Experts of a small language model: 2 picks a token, 356M tokens.
Below are experts of layer 2 (counted from 0) of a mixture-of-experts language model. Rows are named router (the router's row for the expert), up (a neuron's input weights, with its number) and show model dimensions 0-255. Each number is 128 + 32 x the weight over its row's rms, rounded and kept within 0 to 255. Numbers have three digits each.
After each expert's rows: "comes after" lists some tokens at least twice as common just before its tokens as in all text. This comes from a sample of Wikipedia text that the model never trained on. Tokens count by the router's weight.

# expert 34
router:118082097124062096100090154124153124130102083123125150172096090187107140123126118157071159151074069158124141098133164158117126124071119072125085113086174100099132084101109138073057091160065066133172128159126114091158104127123184161114116082146082143138157158094113137135135156144109106121138159132153115104132120112148106106125150104129145112157133104068141202171123154085084081130178131123142119098171132147137130138165080170094156098108145115092184165160110137066106156154090135177146118108154108170155130123127156125087142121163168136137126088113143055111143129144163150136181129152059191074138106107130167077068085129130070143058078140097154097081102128157119167171121181107174055176054161083102099147148113114134133205161139133142056103116134103104099118111155160
up0:092071117080116158104161074084128133166090097110142140132134141128148157067068142109139175078090180127134099168154137100160118104093073183150107155116138111110122089098160129082104053127096106160134118119117130107094149162126093126124122183133151159079142124122144147112064147135137171102111096123133170085131104141168128153163098126149102101070098128110214148115124123139104107107076178200091098146071127091152111107153195124141085176145102089119120158129137131129130124180132179107129129145188058143163100111179117157104173121150157185084149104180106113155134102227160124075149126210120143104140160096086124142161172106119122091079151081132143130083191189105093142095122151128103133155170155166125151092123142144099148094130143115115035059117155131161172098177128141
up1:123081161109117147141080131109144076140098150178096087163089143107154066169110127155062091170094128092029089108091118166087151116156132109120118110101062141146155141165125104108153061154149109087141168099110098063155057149156166115158136162169169150167167142069132040156083118120101180126122119168141104173131101129126120188168114083103102085111078103105193129136112142132104127152179151155142109071147152140140154109192142086103151147143139157185088085129098077138160101169116109104075135159111101133144131085093090133111151112127105121064104101105146160163138116061138123140096136124100157148059102131164165149130152173124134131128123116099079110100096156044139124159158156128176125115076148092133136102057090059087116132101105138124129165174119118177109148161134163
up2:127116137148155109114080121111146108095124197223175108089179112139149139116157149141141178145119148140141090079170123167143110124151138177136139154102112095034124139146144080173117093136142075143059148078117155140134091131129134121112122100160066127105147181157159122065093134148132103116133118158142153125151145141122155152154079058104148141119081097107040108118142134160143187128118139094080125129152147104157113152101119195071150145166114124114127112054152082092155097133136123155130097121161097152123142104115159182163096165121233120172172141114149060147150159132150199128136139107200051149154164133112161162109130085081070116116124139149077139169155149190123127085072112157126138154109159111135108151166133146127146125160081117087139124147237096101103137143148092
comes after: " |", "-", "|", ";", ":", " -"

# expert 55
router:127103110066111113132130189096145087104130127125083183163144116126134113179154109131102102085119072175118148117114163175122156112073107132097090087134150082120170085078115148124074099105088053117182123134166123055148115124121210096129083097110098155159133167078153134126132158100095100097180137184178075120181129111129098061160135118098130112176108048107135142150124171101123108142173175126119103105135129153082115098125081124115138104142110134125126162151099089096143169139096143137116130180179144105103118104179141117053108087164180088123113083101151073121149111115176148122115119149110193070155078114110215059091092127108053115125090130093133073059107126173096154142100161128117079164112154115105083107142116124143142194150076144146131099142100107117105137109143165
up0:134163166157149100184115189102108125177135189120138137137154134096147120126046157139122125158152127160090070137100106174120106125078165071135127115189193121125153099166152169076079160134135183158128167157084110065123128136090122144106147093139112173111128177139119168109143103112138108196130124129178116143172154075133135074172164162077085082124068121080143142150128158100147185141119160114047201130114157122080134128148119102128122180070149139114172064115142106110164163137090144103184155144154123140164136154157061107040096106113153098137132107199103124176085125114111143126041144127189150124130171121170096105188133116108101124099139087129181122125133164134097166084131160128164088070097138083127122119123138114115115158159086098126128110197152148088166142135114131
up1:154105135128105129095093181148142100116131085107118088130126088084134114102108147113150131114098142142144097120095169138144101119123103131106116074150148158108141113121162135188134182114197142161063134145106158163179075136162231118096110103125111138128080106098128131159098190090136064171169165150142160102095122079091121054132127212114077142109094076161115126188127105129114125084075087134138091091192132099060157111154053174096120133104128157179166127149159165124111130164110107104148122092140111097168126161099156154104170142119128158134146191047175085143188106130124105120155098101130092088176134178155107066099115127090104197125087128148092109167156124137115116113099125106111087137056152151168157085174145093200151150113136073168160083107160130150130089134118126
up2:137149108141099170092157186066108174113098137121137175102137090145121082113116123107081125104111156111228098149137053096151100124117174156176090130121107102131195118135092131104071152142131118031152153105102143153187075130115146135112134108157102072187116116103103130152170113141070115102141121144133136177154121102132169129165123132185120097130080067104124142099120100123098169065151169173130120129196113129096137120144145122136132056115089148121115150121135146135196120157099175122083090082093134126133151176106128104197111145118189133116095172127101099162140089088142126093060158148123199127143135098114135079118130063132109143085178145122208113075127096205125161114110177095119123072122070078136167133127095138166171115100106108130094123150120117113128114087182181
comes after: ",", " and", " as", " by", " with", " \""

# expert 31
router:097120144142144140145108162132120103180166103095143136161152125121112166118156124172164129103081113157105155072165122172122099119117157084116123085100124056127130097112170176081164028152103142064130131069149135128092094179057142095131132072125112158119131119098114186091107148114105092118135121127162110108113108171185122099126066119099142103109072102121167172166155110144142136062206222127143121074106127128087172132128121211132153000139076084096119118117049145102127095175120120131165144165096135145098124120154087121134133077089190141115118115168180086172097098128153108125152117147120142105134109117147123119072150106142071134131101126111164118122126137181094182110112129146138106174089171079138101131114120093103088155169094175112141097177133094095112141112104139
up0:142159186118102123150112159147146112107132149128188160091054145139184177105132156115157127140096104165182121164170124169137127155164139133128111095140124080108159123133164133125107102150128141135106128050083109127161101173162072163146162158118106139128203137120114162139138107164079108077129096202105161131116144077123097104075099139107027095111132158140117163132071113143120077148136131170127059132193172075165112089115083059174169109163130063145093106107178156161106135142086159097131107073181102116107131107095078171127140095146182113117165069145160132113152136124095165128150089169095148120112110120096124190147081152077086101125095128114133083105100100151120155123135158079125122105116138156102142190052143110158146096107149141202152101128135117147138102171038095
up1:161095119103165124131115089180106175124085113085104024085157156112184154115131099208120117071085111104177099105110096105117161120100124147096167165122139096111195144112158139110116132139128116120107110092157155117090135157120117093107136143121104199058112203162136080118048123185138117186132044182126133195175123114132137154141128129121156164126070182187143142115063104143111116120108111115123113106172129089119182097179209159149100136088125122131124164131149206132114141186106092128157129161064156085108117119106162122132101160068160142138128130144157033109112072103152096095113167126103101090130186126148156158101131116133095120149140124093177118128091103121094170080134166102097092138112159149152157096091107135176073144109077137123126157108112132117119101105148106
up2:147124118079148053155159097091067138168103131141140168126062136137067108120077122150110094140139127083109083077117068107137043197147118074163138084138108193086151038114136128106071166230108120112137136151133131098155110093125108152154144159146175087134113113112146103136130034069148148106130112151116077126128115140134141116202104114145137146145148062130138149166106176117121131108163114148157103112102106081104119104125121095133044116102135103102131126153118150183135147102161159117097126122161115086158111157144129123123069151117077086126108096141119135146124079129092111125125201176069129108131106166152126157131147136100122165157163155095119148151133089128131123187184157096127127164132246146116146145184109164162152123133137116173104159161168149123194128173078124
comes after: "|", " (", "born", "===\n\n", "\n\n", "\n"

# expert 1
router:136146064133111073130057160112175089103132112109137166145119091099162136112118132172144127124074125137124213130106117146085057073134070089135119089122129095121132146132134115136114099131105096113130116130137092068199112137107199121103142091122122133115171130070110136127108129160160120177152144134199047124147096086156078143133145188016135205106111106135095183164133144148133114127178158113150114081105165124102125141118112139117127033133093134152128141108092166147184129148115136127147144139244095144116126120158112098111136112135153160118134145170129110082102132107135133077108105121127150078155094138130148098065097110128119138109118144101116034109054117140118183157138123117141076185051117106137124062162135123090144181157100157107122158143146172091101097168126151
up0:114127122204130124119145126109135137148145134115127106113116120138168100048158153069063110135111124129079136086113142109139074128140115088135140120060155106110107124095109095162149127155154179125127150122052097126144082148131153146131144114082092103111142097114176165134119115169124146126124053109068075136141142124147183171198146123159206116137138173115136135207098120135139118136110143105111118139164216116078145105129067136111159161150169108101042114049113152129172080139121120132084170205111155142129117180137097053144153130105109165104151188065088146160128109136067088191109107158100142173136073167130138142177199171141125128141142143145127118039072134114084162128085128143123126148096180100110084111161111110160134105139145139142140187121142148137087135170172102
up1:151087105158087114179164107080057100108145168145130103151113115189235153142144138110129073123143096164154123098145070124131088163129131156121111184145099142145143153152107144165120131123138039172132139163094163200142137085105130103077125155150147137114188097164109151118105188152145042105100164107099106150151140127132126106127149059080173170127095133130101144126158184165111083135138140094133128162121158125077138108161153143144105113210114152108101087167078129095107170122159136062124149108073071144118149188181124052127124106079109140137142123124154140073118141143147102097131106105109156113112142119044144106133067135129141141115116174176146103084091127104137159146074129123144108182225162100121096150076086064122137155141138139143122113127180151105124134124093066
up2:119080130149050149175070069126116141078091091164108133170126112121115208137134081109143073106132194134162176087095162119138101144137114070081056103147181152142154144173161090137132183180122114099192140145113143091144155109082089102131129065084109115158152159104155089151113177146054122167103150119144142129099066104131094131122149123103103130126062171110185112133137151134139081164129120128108152136095056148173088126107108100142140162076113153177099111142143130073108104116155166129071140148155159099143132091099132068156141148101127085151033187157123121120119146138111105103139173102108140067130092151112174117108099205096174094093084098141128154112100160089151107149116166125159160123087141133132089153184164149093118116193157110186163126122159101124169101141112120
comes after: ",", " and", ")", "),", " or", " rather"

# expert 8
router:144098111118146109121075171127155167129106075091084127168138073139124127117120144145117178127132124093087104114104157163080083138121104128108130111091139118099162090113095111070124107137113116133149122043131172099151122096123185070142169070137090146168165136089050073109127195108119132092161157149157091114123125188178116132090104124100098126157144112146147165156116087098170091122165132120192120104154157140117187158111134174152107113108068089136101127130031181071122102175076153114127115217146070132074169111150102116108138119095161152166143131143106097094148131108133136136113161171104157078189088144151158092099107115128104129094152162112105123120102131116086210169126157145182079189064147121125119163167074152111057164116156093103136130111136176087100197103130134
up0:112166129096099111131110149121136129107152124108067078174136152092116118150185103144146136153091108153131154091068159133111155128120147125075140154173086174131191126090104081104125116102134145203081215196152191144125105153088074062128148118159093136102230112109114120150129122166108101121094103102130116156118123133140156144078131095107157171116175076105173156121128188125137191099109079172149142101168192157150135053183123154072177064115168146119143163141133120148091175061130098146158128152076065154115103126166189129146175093151158141121139136207125076129120125103140102149088140093104170156076130116157080136157187101176123115111122177120136122146142099081128107106159112137125147085111128140130105125121066173118132113129109150079123092094123112088131188102101093
up1:098097127131087126148138121096120115117159117124127108135145170134116113116145105089153140133142085111109129108091086142163065101115140157092127141076059165079075140111081175121102158116111118115127069083138076118124044088101125099124165114149070140081182182159147114166145196120162253120138106144103153122096140087133099121118087130142144142156147157107087133174068127127144114079054114154181195107162140121129107112125169085104167128179120164145125130097134166117147156121132119135151160152087130125118091130133113118148067153098125140132104201139129117132138119047106164071144140111145109126099108150187097152098111139113122230118109130133093158101166156051084170188098108195111171118185108096133079084091199094159202148134139137112157152156135134117176137125136140
up2:105116166071118120149163174110182123118125122148116204097198114116179115135149124118133096180121161146160112111113091164126111140094137143130130135132064160157125106092106101134104140120157129078130084082109172139133118148172149168213108124090076110060152157114144108181122052130107135096080162151057116123203130131108103123149091060136105187197130084155178152110073179102140067167160117142139153190104181192144158106091122167207105129159121062164091118175040137149144099115124141136156168091142118158165151197129143164090140134105074140108155119118085150159102133108119201095140096121147124135104105125119140122117114105142129146112136105146106115142090168113103114120048115076109112073103100097104150153172069120126147086076103167171136143111112113110127124117160122
comes after: " D", " L", " R", " l", "v", "L"

# expert 3
router:111093075105140161152092119115106097107151133069123141142108079072153141134138127154140108127078147066130182082123126090093097124161109061101094116101154137067128096133130162108116087123139077106159111124113103096114117119120154121130102076124111121130184134100123138120115225180129067129201114109176135158105130136165109147104137115130117108105109096056136201212152207122090115093172174107146126114118166149095111131101074142102130112183118124150093155165090161133086092173100085168099129135140139096082094090165133087090165107158169107065139116156082103105098133152186141131116125178119157110160112150113168095049140123150069123132101170087143071109053162126088175108151150105141144147052123135132110172095110197155107199106106115110123132115102143077112130145083177
up0:117090100129140184176122115118077132105124161107113103156122101145171184111164099092091149117179127145136171136109144174091116147120188167136194121098074083097065106193124126118089193128169140115142145162117068164097109114166156121106063141165159169073127145102121154153115174149104171110111178131126128141097089164104094129074150074103107134131178124120162145158134126100162146086133111113175085136142061103147155128106047218130127110142109120109101158101097179098129098133176077133137148092134158082138109136085122082114126104111157178147145109115178134205064113129174154200201103137176145098142123160114108102091117141047047167117107107131133114113134156152137140111114134114086163137155088143105069096098129153158073145111125116102085124092125070142060144114143093
up1:112162158161107077110118152139128162098167089073156125179208094156115178085152169107137112125073069111149108078138182184130190160112173127116087093131140179147124142127102119154056169132147150109109126097103138070147139106110121154177149091115159160102137164141111138112137113113103169147082152095122115136130094109178130173192159102111117094071123156098142150125112146115131151167163203155146115134171117152137104130092087099168175174138110064092102148123111123102145129159073060124106131122165110100144129121107115159130141142136115177183175094126118130118030101196056109105120106137116132114160072143164157176094127081163103156115188131174122158150117082058121155175165097126109125090164135137186127089094146210143113110134128057166125126129202124144069118138118141
up2:162069117097084086095178026131146096176126109089108173160127094125155168140107148161181145127095140165115148087120129093121155125117168137133119121097096132102095110137151095135134158169172105109104127108143109165136141178102132104111185142106225178174030103162071151133125130148166205098143134151136084112213159132136126120193126120093160088101120185081169071132145101118112183097087101140142120095130173114117115110135092133143200084132079095138148110149097137162126095118089147161185088147199120109103110117126171104207148112139122091124118120136176119179083149120143125160118168137093134113115121134178116143139137119170047154135129109143112120110173172080178126120131153106146153167089146138097090144120135121143104119085150106131073051079165125101180080116127153
comes after: " was", " is", " were", " are", " be", " as"

# expert 2
router:115105083082127080156105153134136172150145123178100169150106106201183127046105156130115144124117066148152121087106135169127100111118155080128098099081149106107071103117118109112098087107095103107127113144128124074164117087098179110086144102107090149130146119110078141121131110175121101082180148139166143112135138105166138103107125122100080113108080085064125141153120141121134049134177169093167128123203158094108124149124089143136113116145086101128174138138080126094092154116090152130151146145139150115220092133167192089080153062174166102097159120078073058141123108091142092118197111107109146067162106117119186086063126075062085104092106148108108121128113126120078195145116111138136064138097114137142080157128112066132123206129115141117127124098145154073157107133078139
up0:177115160122122160097080170165128133180123138195143136188115135112090125109157098165156155100174174166122071109074143179116130092151124098106161171124166073089157136191147169117124149165103092160064125149072136138188130116125151101134089084206140145108163071121053149092100173150120110132115070122121125112165168163113085140098137182095070114091118098088117125152146093170127150123132142043097176064153170169092113060153134096154113063118084141133091143126101146125164097131095110144162083164149164133146119113177164144154107162096114066127128124091090133146131143158144132160096081174183134161160108119152076131141150113133141091151102105122163192126148125085096125103147132153127141104126187075114101123109076159157083151143138164167128163176130086141222104131137115
up1:126170108106117166139146166102145159114147125218093097135164125217135121076140163157120200124119077176104113113144134158121119119141077186155110134077144086133132105137111123179093118114153098129096149122111164095130101100144145171126199155143085134143135209169131190135094155129094134160137184175118130152112095142136150126134096120119140072102073126086143087102172161135095167162143161086142128150190119122109157105132130109092167114090106125119135158108100139094158162158079110119172198148139166102237127105109195166135107115121144162169168086000136065112115093112122124144148151117094150103146087115097105121055122159054104145134089139088141127160158131139115181191118093144107147095108093110164154142116141057104145180125158128125141100135154159131161109147147090
up2:100092114121117147152099148156099137087097166119166096121119097114126126165112210146134138104119131178125115156069185102145072089126098098050101141108141163158169095069123125144123073143129130140192096156095105128100196112090098076115158057103165203100146159117086090159059072098114158154123133125131132151122156170117175136124162091117148073144132227108176152112129135172157119162135112113133194144171093146203133126127134172130122108108155124172145122120078173142142133049101152163151128138163114141165148109086079097131147125107154136213156136093144096117128109112140144178162134190072096107037124160157135144105068153127139133096139086152086130064146128097103119138133178109114157139067123167098107089131106161172126115126122192090159182156133117136151107129125150
comes after: " in", " of", " to", ":", " from", " for"

# expert 53
router:125109082099092113091096164141124172174156084116098145157090090128092124126119114158135163142101128135114120077146168135124098091051142091142072133105120159093155055107157110105165091147089105105127153133121156093136073121109152145121207077184091147180176153108103132137156167176066119137187140121154077052158139134161119160076141164092112087170119064111163174149125127078182123127136143171135123079147172123108111123100081154127141097149113095118086204109085138136131136054140114152151139215188090125104126102175093096098100065088153116126143135143124112108122173129129099110073070176081137104155067150114124092083171148142110124126092176122174094091081130119094161153126184090178104138083151147132111140127137089106138150123081157100125143120150123051163157097123158
up0:054164114124146124109110109137083120094126138075172045116132188098080118105165107140127128087142116133182122110083126148138099138128182178061081127119182143129135097139132179170181130106108127086149183115153144142141107137119169102137211114105147132103141120146145163133143135133160125113121173096159156148112103097164203141146136104104102120179132148141048159114092098118145161098190094132170133119115137187159133134142138140175128121137051131161153139140106080118126126143085179094094150130135129126120148112145154149105111149142125157151138100161080135118133181072120127080150139198081236127072124192174169069086115123124129102166151108155120139140123141094088103112082131056109130132107130194143130203059133083147132141115136090161124159136128123203141232160141145
up1:154136108131134130109165106117172105150068113089159141149145120104126129146128113128161096076080046108113103093114108061136138097138083156097122115146139118057143166058193171112093086135098161153095171110114162153112180116138151157127112129135138137156167091138137163067128183114128118149075130120099163088110126170163139128172142123091227107166143135135116138126064113112101088154091037154103127178138135129087196115129174090130118110081103114120136159131158121121184084092195074140046147150155082147053171106178144069140106126139152117204155095130120132158141075128128138148113137136064109136176121131112128109133121159097126101146113110103061159097122150128129145160114192086152084067170132125094203073110159120133110118151141093162125142135093081077152129109145173
up2:084156146089159132136129117129117106154094105141161101171096148131151106073081135153135093096073077121126155086075100135178185124150104107057176126160088105099179089147113146162196105140137117146141128157106107139169136122117101098179105114133158155158160084109138144098150114142149160145097115162108125167108124160077082110117136159117066112164082160075138086181140156120108159074096107138142136090179180137070094075121120143149117109163059153089165109131161077137097109119103127115154139070132097168165126121120128084175161144117177160092167146150090154100118133102150122181121110110187112107139122118115157144097171177103132120119122159117128133102097128154120151191184137103081138081066142103094117136078202141140167023138137106120111194054094224168167150118088092
comes after: " S", "S", " un", "-S", "s", " Un"

# expert 37
router:181131121140109085131127107141097153173103064116088189133120100128157135143116095176143125124126145095122169094151134192147112053094115065143090020107140121092130060100119119105105094139088097114123173136184115064128093157114153121103111128145098135155122099116081126112130134125133082173120158139166106104132117181143096145094102113145126147128099100092135222181142104129135100092191161151165152134125134141100133146137084124103142059137089116134141129103136187114105144115117116119100133127178089134110181064131133107089153090146160134115154138126053101120157052172163117120147109144116203098170093107137139076030098119160110138107111128040126097116150174113067168126065170083172109155069183127133031142164138153130106168145110128095125151147154110091125123112130125
up0:162141058153163152137100097134096129095111183113085162167060130140095134161106122152046153103138135086106117096133120109153128068132128118119123177120087077172094119074136100147126133146040107179130181152115131064163137088114103093141136129119145198098045106112126148159125028113145135102208145139142118099134164117125132068130092174140113120131113122119188151088114087153048173194087127088096147109114132170112133134182135092123092102087107095120104137125073150107087198162154076181162177138122102184123121087155105168110079114172134147126155105107138117139103200110127141090104107198126126107183177137115109104117159088150097086107121104122129152106098122109164129142117105135142072148187152168091107115124112150162149142101172162098126082116117165152085096110113114
up1:083211150163153126125117125130124112164151144093105126126163116128159130100192135157095105161146123101160129121128132106090138178107142041105120172119088127137079155105167134205132132122092114157165129121108130047116117142077144117125132087182147181107178132137154173146106127151151155167111136097170122166125168131152119130163125164077137147140116182130137091089131103125145134111141092165132141114138160139155126104114075197123113155181123132094086147128077109109147135122127177151114096105205191119125162152065105125180141071059182118136142130162100144096116130122070112129102164099104135090145155143169105188114125085163120095116144117218134164089057158083147102106136097181083079155103153079123207161161118067171142078123181140102038144126128120149075121130061097
up2:150143090152139118156108124071132095105130159157098119108172144133095113138146131106196154201118121161101095129145151121095115150127172135081140124126096058104156146099104126141115014111110166130152140162060147106139121164108096153134122098158155107125121163167048110107118064114100150112139141139068165141160110132132177116137168144108133100085109166109161166134133171123056132108151186105137105127096136167160148160120173057144136072092144137152106150120079155099095162107185055063180142152069157080139140156119122145115137152189143109161129107133098120130121143135102174098209100125140191210110107140129163118103139097116167105154166151108129143120106143085172214146160151119144087120112173122116136135140152108168192145179087212117130172155069076129148175117135099
comes after: " |\n", "|", " |", "|---|---|---|---|---|---|\n", "|---|---|---|\n", "|---|---|---|---|\n"

# expert 54
router:124124114122169185136098116164160113154109122114115150185075072089132144111177130198121142125094151186131103122151120153122059139145130080117115101098184147084086159133131184112069112170093116097170076136147117106110088122118170149119082092139106202133096118107065134127140143161163066138141127103167112115130060153140126137128115156107060131134147103125174157137091158108167093160185201120161159130105155119137110164139091169121117072147127128147087158156069126090106128177099104153090090158185117146092131114118113126094175085119184138098167136178122153134157141098151130106126107110066146099139093074136159123037141120152084099089127146118157054131098094139094184132087171129127070156110230057105118102126100116174102178077107162110103136150134120083124165087117132
up0:115130122173155115178193191132206135182129145111088082144129088095123144146121130138139096144115106106147086153109108188109148177130126104117121145123199131087139170177214139102124206086061170152115151100094121148092135091097153193143160089135112145073120146134150159128170127143162085133167156207128123123117117098087113125136177158175123072153196192138118191084119173131097128124157178143105114144125119133178188127083146129143090080138103111132135141224104168108141191110165180123170168136118127144122178108147134086089158110147156119146153106084128196080159146097143155130153079134087102120105143142115125121081131148174112185106163103119161137131152119148044135160077112074166084150162128139116116107172132116124157102103171124160082090109143098106141122128152169
up1:164069136148136109107044136164126118074159119078134108093192119133084176112141161157103113075079107198103073109086123131109158137158126126122105086148113126136114158164159121146107105090127082148141156182144138169130170158043133105101152127127101143151115115098217135109134165143153170116149121104113144114114094174063144177124183111156109134123089095086127139138148150132163125192116148127125132136143092043147128138113117159121105128166142161084122145192146136109130163190077106192073121088098105164138066086171165137108135090084166114207100098172098104144102121173122133118185107137082109128081117094159110205110153054139167088100184133179101157113069103143111156171100163194107084085141115116111124107130146116123139210132123135102161139093110102088124134126123135
up2:139166100124151088102167125079162135150147115168084134132117111175102137151088139113207137158166122112100092093097144136189135078088084129146078118069080100118085157126113180164154123166182155083137125096141108099146189126091108145181151120168125115091156131157099195108123167161123127160120101129134067149092103124103144130117116150081103049137103140144182056064133137185123174128111121136110090151137118123074132146120144104059104086149105122169125177109122109204086100118119094147118159132108111125084127101079142144171066092139128172163108064077105067107088124150119144135130102119123133137111160130125128179161088143129073092124232073088091162091098110097117184176117141093097087135134116092069100102175153096143053127126171194115116098116125139130145162113112143
comes after: ".", "0", "8", "7", "9", "5"

# expert 19
router:127145118126158130075084172108127170079102120094103156189110111134097183123106114177117142089121137150109155098136141187114072129140174106137104090136183131106167106120109111104080121134119133129141173155129142103142084156087188157126134096110094141150144098077107169123135162116125079117137151167143121111154084188147081137152128121093131122151105095101138162170113134109187100095174192135165109096117163195122093120143087237131145099093087112132146198108083139152136102081113197123128137175178080113130131135196105090115202081084159129136139143136134111154142156149131108150150130144133187096174095140129191107111189106156091132127128156068078088107096133135093198165134207115136105180101183140102049132130111086102070134173176161132087108144119144096115152064153151
up0:125065101111108080126085157138121045122105131108116160110137159153137142184122155102132145081115162154115127182127146106137121166114135125133065112188081150130154163119136121044118115175094183083155204108112079153163122132169146108131053163084126102101153122172153110136157116081134152108114150143144088202153105120132108099185123095189118162085150177071191107117142073115125151107137077121146137145181190163171116142154186137117108102140119145147113115098093077148119156180148113098101105185180129096112166080089151085143142114107153151094077084137183175151092084095186092160116072063168168102121180122130097149131104113122101111121084084152134096160131091163142167124146175150159087118106193122133067114148126145118160057129152078146154112138156133138075153140129138
up1:148119129138109079144100088130140121155160139082093085164114106162165139138156161130175153138136101118131163200083125071109098106130125137107179158146060096095140131176142075090140136100055139163199112132121152136075096226111177170133086152062141076139107158139122114172119125127133135105125179093151145137138159166119106108107104170097130076180137110171180139168189122117162154162100109140097135139123135077126150085130082138130116086173098169109136138161103119099073179165161106150167169134106129075076176173130133090106152153106139216097138103145121143090129107127130154129150123170176154142162061141124157137134186122157123187165112162083117133132150122124115129131169105074170152079066193168161167088168151120140123160173137136083154099126106174130172208126180121
up2:135139099116177057112145171125158128150169087121115078077157169118174187072100130109120112124145129161113128134114124116115096139188124157179137147097158178101136136171082124138117109121115172118126031137084094106107113142188134085138159118130093139123096108119105156127129159131098148155124101052097143112148091122119057166122135122179175216130132106111094187173122091171122054124124107109055200144161074101134084083136169120105109109122118104057138159126111135166147157101145115128116120129135132162085133071110161120138118138114114073136156123146115104128181078134131097208134093129136097095080107194114074114136174108123187080137149136098166140170180119164172177147111139115109069096126148104099099134086197178129115138124181118159091142108079061131124198116122096
comes after: " K", " B", " M", " H", " P", " N"

# expert 16
router:110137086137102122124091149104110105139129114066130167149122084112144142126102147186099113140101083171124163132140182125103093107121179098129159060162158140116109094130140191122120092141147099097169139078145145074118105108138191148115084098132117140146201121123089144147119155133140135162148118130157125162143115188169063120100140067116106147165142079080080180153111195083113106137145134115189103149099165181091126159131070154152131079168093103186100132114111155126130097119132158115164083151219147128072140174139131100100127124146173101097146152179119123200134091131161138101149122120138147098162114094181126091094148124125094127073104139100111048139120123137099161179075189039120064201042159110086109117100139118144129171169083149129115144115139114090105135136077187
up0:176165093139155122150167154058125084101165097132139167152170130075093119175109149087131123096138129077043078072146101180094112111127128126132136143132164108147152060160115105069146168147114149116125074065134084132087127116169104101122144152154148119181112091058120136099127106135114117143148104142140177131159164129132159148167168144192076067076163122197191146092106103162087084109172212107132160084088142155115101188134101143131205142113122108135160191117118118144109181093173145157122106149198124110137123145088152155122168137103131162050067147117120129219059134158100170119154109110131095158129146145173087181153115178155138124121139104125101095100136119135107165129134150161140134128132092180141109164105144146148121101074122064136158085132122152164138090145128119
up1:136114115071089111143129149152195143129112079124132087197170133152124137145099080177117111171185124129169116119149093181142099124145215095090089129107110147105130160139155173058167106078117119162123109121093117054122133102141138079166168128148148130039112152121056139172121135101140087153123177118082134125151114187106118125155121155156101166090132120094179089152190106202167122140069056108126118091118143184121124104098141133102091107146113150119064141104093144150128152083181173136097180066153144142127135102107135185119160034070118126090125161117135066136130117176129136153118113078157080152134097112105139120132129106148105122120087138133068174098084157168132112070130168106154134116035161159146088185121162136162128128153119127136187120114146131108139135132116080
up2:119117086158128165196054129147146133116094105158136116150139159119141174154170138177107121169147079162124126136140147052116141138129145114149051111095146087151089172066142097082099123044138147165125074088136124174136127117118117135134108080082160160148153106105168095102061125191227145106116131138143103178158097095088156114140102062083140107100176112077108143117097158161065138120112100170099093103095076173084084197137130136125109130100095095073076139134131130085091140127128133113119160135149140120125208123183172125145127123158146158177135128125130136081159121113136174203116113085123114111080090127152157136105147109112138140173088187104126068141109135108136105136114203187099098075104126166123119114158081085183149127148132097110171075109122138110097171145115178
comes after: " in", ".", " at", " on", " to", " for"

# expert 44
router:108087103127184074118077157102122105135146087093096141158147085132117121124154136209150119141073084172191120131166172137136122076122113111111108149129186128101104119131131153124096088110074098107105095146162097110180124136106158121185119052165098148140165157055104178165148153142155105105150125133167078149164160136193099151092147130106112142158110133096188225146104118128124111188167176120152085062105142142091108138077104146119144093166095088129095142155133194132095135133110171133100102151207085153099166115169112057092137114099183135134130126153114088137115136152117132089115139128122113076130148119109160103008152129102117164116098099092130131079123152124087172147107099103084099113119152123131091117212113112177114125178114135080072147146197120105132171130132118
up0:133115117044172116126077097109149086147141146111123123128145156091094132128166145193176116101071168146158101195173149123154155128115115071160180122146159125109110135087138082167117139121084154131114128105133141109150136089137087085075081108105150155105061173158139118196102090117100128138100121065087107147093150139156144148056174140138135146142143098132160160137090156147184121168173131150132154115131179183134121172131100124118133130075170118132133175148100222134096156149159094113109124177180136136109179207174175169154094174100139113152111058133149100076102171132125142150126145112137108098141117131190181133086137094133120203100100135130171187147088105162137113131119159130121082172055118183125153162184149154107149060166138125084109055128084121121085119108116145
up1:150133133158137107142164112191155131163137120128104031125140109106146133120107125162169154124141099109151133084195090158179134093088137127197094140120174139108164146159165065164142106129148099164124109127129127128070030110117165134132129083081120151144089124124122079107141192133076170108129222089168097149134156155050116080111147127149087128171101105062148148096086172094148130181134087163096117099053186151095187137165078145112147164083192114089109090173145168134120089112120112128131165138195126120168162103127148102120089082150096124106126120143112157107100151120148121089152148117111098113102128130152091126120139144113066127119181174104128060112170148168116132145101136106187173097123090141094162156186090108121104124186133103125107153094130139144061087145069149
up2:101125124123092128106137126117114116085100143157177120131120086148172093137123166144182137063093082122117096131124122143132109102096124136053140112134112124101095145131063135079167189147189093177088065183116169093094155126157080163154150126086150073131160119092122102169106145091157140116174146095150114088155142082167125108126159153097146138141120096123114140143107166133110178094136138112159142164156177095180112069141137122105121062174181091187124101117126189186119142160134107102111094172110108152151124146100154197163073130150115113104131124152113099127129112170181140110137091143140148079149104166074131072052119166052160108128146099130154139147095098210102124070095178147136153137138142179077116180083099167136059076123183182103123203142092100126135070121148113
comes after: "0", "1", "2", "%", "3", "4"